Experts of a small language model.
Experts: 32 experts in each of 12 layers, 128 SwiGLU neurons an expert, 2 picks a token, a softmax router.
Below are experts of layer 4 (counted from 0) of a mixture-of-experts language model. Rows are named router (the router's row for the expert) and show model dimensions 0-191. Each number is 128 + 32 x the weight over its row's rms, rounded and kept within 0 to 255. Numbers have three digits each.
Before each expert's rows: a language model's description of what the expert responds to. This comes from a sample of Wikipedia text that the model never trained on.

# expert 14
It responds to: Quotes and punctuation
router:167074142189101138068114084160079136155160184197071125115155127112166101108155140136150082121129111143140129117091126147159150139147161119143158111118121107115169126162134125151154174121181108131149146103092090113100105137106168146097069122166122093093088114185084125087129133095094111147115117120097174179104142088163174116130100103150164121157100130158191142180175191118128045149205166090136110171095098185146135136121105119145104149154091178095173069026113125116070131072128125134110145141152179083122147119122173118136101118087157090163107111065161146113159082116136101083

# expert 20
It responds to: Plural s
router:075149074164126090120146121138138097140135139083142130092100147162107107129157184090130158066132201168107120094168210128138178127074120145118142146166083105092157123184130157119105091112159146131130108130101115112123154157126090131136079096125092146112146115102122157153185072119098121163090142155113172050113079087115068087078132170127132106102137148144118176086134173160100145088142098138122101149116088146147146064158128147141089130108167198113153125147174084150154137105150140085143093185072170154093113076112189191134127134163157159081155099166202117162130175180090135168

# expert 29
It responds to: Taxonomy and South Asian
router:093147131112151169134089153112127159139085174088160076086093076089149112082150165138109111115132173102090087130171129110140095129174193150109045159119131153160025113132099118069148137124100163128147169164105124093192122165122059130146120116112130129146140142132158091168139126095111123172154114135144090139166130072073126168127113182129133148123176116107130178110141115167171127135117153157168117105116216170091089154189172175156134096093113117139166124171148151119153124167132133091119163178101146130123140111166098209148175109088157174071148155144179117096134124151133131211

# expert 6
It responds to: Word-final pieces, digits
router:062125134107148144153096127063150114145045168079114155128086119159127085060106172093081152107117168152098132092125157103115114130087120140103137196145083048083149136061068146109158151119104157151204134136098177153192150092112149088148129058116075123066106096096164141130188119160144153107129113135155086105114128076102105111101140111106121169076168057119068094126128107109169133141131125070118126156135125139119130134165073131126124096161109118108098071165127087136128139119134088109124143108144146194155104124138116124101154107167190142126128124109187111130163084156081075175

# expert 30
It responds to: Word endings after stems
router:152059123170125111148073078123121065110090193146109171191120129153089087102140122126071133114151187126165146156138137075149101149129180134101183147183108124128165145068105140106137148115158124143166125122063142160116161110135157074115105114121144081155085097078127116094201129151132166128100156121125149178142108086142129097121123099094122148096123093139087077164122155121113075178132140079113130158164105176139100117183131104166089152132057171107154130139093065081125126080200158092100174148171145177091170126113127100181109141138197097145168114080174141109158116078107124145

# expert 8
It responds to: Determiners
router:153111093107118139101113149136096094099095122170175106087154128104095126133190130138132134100082206116063111132143114085141177157122153128148079097129108102171111138098127108115106157125135110171105121112055124061124124159221088102139019088144121112133197115084131097107170101133074121172077110100136159112156145110154141133119155131071088100119110135118116182131188164153091106151120107083191100152112109095157144142171128105136057127121143128181117168155154140111154152121134117127121126159117117120084117125177200122183072117101160189134156128173153190102089143137157178069

# expert 4
It responds to: Years and adjective suffixes
router:164110150174100135124168134089121113134141129132104119099159154122105091114136149129152183071162111126118137154084182122144134105126106099126066099091144074121117092112141083122184107080109148164095107201122149075194127127206171120083073163189079140085116142108070116074143070116130114114074075099105071083107135132127109109119160094091099086134102061112114162071107066163147085116134142107144123169090133193112058113117057117087083126125078118162139114107139138153100097116076123111138092126077195130134152088092093159140156110119172156092147111117121128130144154133112126193

# expert 10
It responds to: Table cell separators
router:053112118124092127129139091137059155132117172108165117093081067109125136090167154188128129126179204149079105154185103092148158151175175193130049110074159137152123081092150085145104154161108163112072122103103173088125109175135110079128074135129114126119155098070087109097110137124090080145117128087166147134116178130112084100125105137091125079105151178079149160116100182121152095105146153148134136131134148095111153065128153116151194108159131138122164159171174129102105122146107150093120139207098119083110112142138141148112088116113187112134110118153197143151083174142120192149

# expert 24
It responds to: Name and word middles
router:064082160125140115140144163138141151134124131044144174073151120170145110112062138154095147128113110093103147090145129079137142169121062186105094130132123128132079207129126075126159183117111117140186144143122150087149197096122172150111158135133118071113063100127166130117197203128177147162114082096199111127152138135159171163143123126148102105098100095157127140120112095116117153103084119122125153111191111151140113078159079130145125160153132107149086123165129150122114070118108106113096118059150169125159104158072036140153154069133130136194195086178151098131141116126119127137

# expert 13
It responds to: Mid-word and numeric fragments
router:186121129145179119116154131096111138129122117121131176137089088150081077109175138051057136166075149155138126138057136169112076074118119158149192112143105101084192136105136135139121093146182176148133099132121085169051067174102087150129110117087112138141130165136107158093067108134113114120154172136085127130113123106068096122156117114056200110104111116133123031139144138121153120135096123155083132107115089151161175193108151132162106058117147198094130128137090093124136128144118123159112151122167086134130128120083180155149082145144088111126078129146142126091179149121095091076

# expert 15
It responds to: Pieces with t
router:130174108102125056159137140162127055134184123097153112157164143146135124104099115109147114191186095139136102112136129145078170122102092101170118135169132146102181157105142176105071111149092107142126144114215080099134115109138111149177135139105163161136110200107140111170119142154167192182110168120122158126191128122085076123121091124150126132143156207106153182108087122114040124149081135191150153112137150156129133138182165153110167129099141175135112135138108137127051155147069197124134118126123087109136128122137072112157136148091111080162180179164136092094070140099171081140

# expert 28
It responds to: Word-ending suffix pieces
router:200154150138093145126163162127121178137102110140121056136166123059184120142170051144128109123084040112162150111107119165123118146203146122118127106089171178115161094189122103176125112112117127176050168114145134105177112148135122114124177151119130124143138130159149094100136138096142085133179150146167111121147157130133162113145130116167104118161103141108179168152087128141141165151099197144085143120104151097122150198098175164093143141158175132121149148140107168157162124195115090149144126074150082046134116124142151122072072151099084138124054154138107070133151124146170129060

# expert 5
It responds to: Derivational suffix pieces
router:068071164107159101147124126122094161110136115101097191099083175140093172141086136133144144070094161126130137097075145146117076124132139111107108116124092104139087097097075121109119119158100133121155089171103153132100173077078195180120188112087119111178185066127118132146108124142116059063111079079103128170086150117110176125181160172121088153072143136192046093108166123131207117116122096068136130109112138109093144155119119094153091112125146099154120095172150153141130139107186103142081136122123113147164154151114103113045156126171095090136070157115092104162128113122125117173

# expert 12
It responds to: Vowel after capital start
router:152170139086191127078104159176130134105206169137169107131153121144140127149140158104125123180174087173137146116125090094135157064143160093102129086141105132119133151166168104149130120117093140107084167107137109190155119180137177128103114198155131166106080138153083124223094121099137090144085163191105151150120130138188092139107116115162130100215109153127136130149151177127123095101174137161108144087079146153119162118129117144151185115087134141069112142073136181163154065118086135129147113174126113160148112143039159142144099078123175103069103142114090114128139152091101187086

# expert 23
It responds to: Pieces after de/re/se
router:189119114119122135084091162166137155155125127181120093148143115122172160150144098119088141192159037128144187127096063118125185163163128121096113151111183189173108134171093103152100169123109055146110164097128183143137130122161124144095144181145117120143148107137114088164068153079059113153154169111097123171141144178154133149181107121182142132143088156141207084132158156147176134140131177090091093120150141093081096133094115121112149170089114146137170165130112169139151086121150109164170173115168061106152151159116179100113069097137088148094132099117101063123159133117124172092

# expert 11
It responds to: Name and word endings
router:149093173149131120185067128138129173154071130086123117175155114089182160102173083120101116117125102104192187141091108159126136128210137144102136158146096154154083121137066135124116100148139110117092140092118188146108142111196157089100153159118110083187137046095091136100087157129165093107132128117124105129146119144159196115170161131140076134085088142144111176153063108164172125136187132038129088097126184113108131170141175145152152130085165149110161152092060109125121114126151095111101098070122093126141147108174128087127087161132075070151119122116124101137119100129171145072

# expert 31
It responds to: Final consonant pieces
router:171072146181130113114122117117179172180099180058111166163135101150165111103132064185164101117103130142118130135167185133183117163152156105104094162134122162145101145117112126123088149090094135154149182108164185157141191099125160118106144136085196087137126087113117134104192110117205180150112144208135096153167139101121162114128156162161080122137117115085103191170122104144123154079108163182152128148165177147050125116166101146107120144143164094156132143162113099158164105152101135047087105075107142082137141144140047112149146097113148152098153102118175121167150116114136154110

# expert 1
It responds to: Letter p mid-word
router:152146088088113116126088102143168092131128072125160145114107113137086115112158143133116158108155130163087107075148159126133162181119061158146080124143082091078158127158160188088143081130147192090098078148142153155099153111146166120126101109144126136156149111172118123151099166192097147094072110187132155152043101175130099064087098082116119141182149147090107137109150215069110175128137084068161111156116143135158099141115118172096132145156145177157089093154120110189151177111093130089112140175049123161114148116119187118137089152122153190122141147101112188155106137143137179125

# expert 27
It responds to: Sentence punctuation
router:087107098109151190089125105094119147115079131168126134088157128133171107084153156153165148096068207161085133171182133142193193124133162102098117095187164080124108125120199102102109134145112187172136146088161141105162147144153091154127119126075139125166190065073152085087140089143163095091106142148167153100109128136155117123134070109157167111095177074143140143119155139144118089094146107108165109123116171147083130078118113137122146146089107127152093163097171095087093138111165169113162174100055165105114111174148133113168131110136135175102100070163192142156124199126100104110

# expert 16
It responds to: Table numbers and directions
router:167157161114142189126151130085154132152108130111109114148173104120149112132111076114133090094095159123056096114164142147169144131135177106136087146078117124124112147126104134183152147099083184176125170118146100122147071122201137101124101088150092107068142130135165107187145124188109158165113085135127154110181121116144149082135161054117105097134114089089134186155178097122193106135126168115125144146134113184139101167127156181086124159195137174125110116151155107151119159116094098141028138130133126074091123150176154102181092087117163178102104119157195191061102147133111101078

# expert 0
It responds to: Mid-word Latinate fragments
router:093163110114122101154161180180153151136155113096147108122100181141105133141036192125147187173175119115093096115122115061078110125130054147143116140131159112162141178116162122165117105153093089143163114166112091121098146097118095143117158164151141165093130222149134137129124156158184154137105122118171118099158113113051115196105121143146172163075142124197087095100119069057128178114050137182110172109131094139157091051170122090123177114123106094143089115189125149129102095131113144145182129152155123134144126133142084135117153133120120122142137105180119104140132180118149108191

# expert 2
It responds to: Mid-name word pieces
router:178108141143142147133120152115084132067176154141102163163159115138162127145118108161161073116136085137138116168137145192122103069161174132149122060146105145061154086130166142131063104138165159099121161133165107148141137150078176131142110167102134153112108093168087132110109116057153116153152173194131194150149188108168111140110102150142088112196126166092110167130154201104091135146148130172130116124088140145127144180145114169067160112134166127076124122045157136106165163144063132133075081124085130095119094140107099132094172146089152112113102184072096080104117060120114127084

# expert 18
It responds to: Word endings, newlines
router:080092097123095112070131117119115126156168113106117142120114132140123066096121159120160134142149209131087105138133126081144113122095123116141152139087129142115143150127152069107151102117143106121135104094068070115111138111106109152151121109163106106087124144156100166109171060194094182088076084097143072089094075134203128114073162137081187125117139112119154065166116154096133095116146109161119093156120128121188144046111098090152158123162108176113178118145083116096126103086083084086154142134125191160054146077171153145133185105148176181097148076086107180110135127106150178142

# expert 7
It responds to: Pronouns and career nouns
router:140110117129118127146142071075139079104203105097101098093139108065121078118110124183155080099093198131130078183135177125121100097131165129090104137098140130210101079144142119104186120145083155147053148167125098076118109121176133173089107065106098108122129128091108084086158105154058142164089100087155094092136141083089178162134117158132102128115188152162155115135136092133142115164108160140133121135163161128126091100132160090162067121125097125129153179185156138130091136090159177112170151104118135091138189078131170129139095085124185187091093129137110161133120125108180100158

# expert 22
It responds to: Word-internal middle pieces
router:105209105074071120135146115120118118118132046166154107115106171057146189160118129087168139145136124172131126101167087128107136146104108105128163149111152123166121117140105186150105093144117082091120099124141103152095084105084083163169139109153151179139157176141164171181124162138062137106175132124123145071060109119119101124105119163114149153130182171129148057105111144100150217136123065137092151089116111078130157166080171097136161100134148104175148119127142155096184227123132133148144118160163077156118121165157170128098188188108079124126102116150100171116123138159125134157

# expert 3
It responds to: Sports career text
router:172112111143163098073161117081203157149154124124141076133113131169147170155135114145089049066142149144126098166050117139219134128122138114208144083068109085099193165128129121097173172121156125084161083133134131133133085150121156092113146086122137107057137130087162152160097157153127144137127099109116126174167151163147151166139203131073142081087092117121132122119171092094103181126096134122157125175153084154153181126085178131078089148174147089132109113155120081160121094103093095134148176137107146115168128100127150085153117118118103129164066149104128150135070136112139091078

# expert 9
It responds to: Pieces after initial s
router:129157156090102134155115101117076108119097096171141146107091126111097157211137109121119130132103126141136144094139115130127098150120124109141161131130122140164079123120097135134150134128137092094105106123087137129120110115116076138172138094144103154141135146141133122162121149125057090074195149091103123114093087155105116112159135121108147139129096133195115021088159166126176120146135102074066134086131076058137121178075132108158083119144114132169105061138128130109143197143206079227132141150168103157139144173142217101054136169198077157180120105112087152140136100153101080133

# expert 17
It responds to: Early word pieces
router:167177128137067149103131137171135167119163083157149039125154144082136221121122115122196095188105076120131120125158094160133165145157128086090111136044182137168158055214134138161099123117076097125107117150161119137180095149120128163104148137146137128087171152128160083158104136093098046177133137152126149109124153173122165154106144149195139152150177168129188131142121115147126165144131128170122112105095123106073108163120125104088162174106118086136143168099113183104147126122167133175154101141108087097190143146151113138125122171078128141098106192141079087118139142124119169154

# expert 19
It responds to: Foreign name consonants
router:074151122090143130149150129115161057081124130145143120131101133160111132162108173152153122179147124158087143132131106120132099063076159115165138118162117168080114143132184170111069114142204168102182132101192153169128111114082150163158149145120152197157075194129124209203117110150158163123158128170108134162132138115090070173103051126127144147155158173078143165098094144061084168091146084184131130182126081192154162109131121148119158076141131097106097148095128125125098126130125167099090123136096139179071085142118088155147184142102087103116150162114142131109120153134118120150

# expert 25
It responds to: Vowel-ending name pieces
router:047077134132150133160129104073125052098122166114107155152100151137037101098122171109092165128153203085161134178128133127126160093066084149132174168141103102119081138096135114094090116140187141071187122114094096147103106152118102120145134123159146137134091114089141183148105112133144179061152103093093086138119083119131131113126088101050159144137185108126118034134131086110098137113172108077096137163140106139177126071111116080162114096133091125052156128117107067135118109095131172132161079128145174202087126087113105148142113094162150128130151104097125116151120118134110100122

# expert 21
It responds to: Prepositions
router:138166098089134160113111066138123084123158072137096119094152086147094077109142148143146079063131206098097115131121214123079133119152150122149078098118096146175069134082153104157208127095144139075091144147118145094097126121156129113112068078102099104159138095065139073105165104150094097162149118083139160127112155146141112139120168136145145078115063105101158122124156119195109050117132128067186114139139118081155111156172138155092075172131107093134087158142174135168135117114166155095088163158078148096126119117118142105173105106141113089107113143133119183081125145118101187062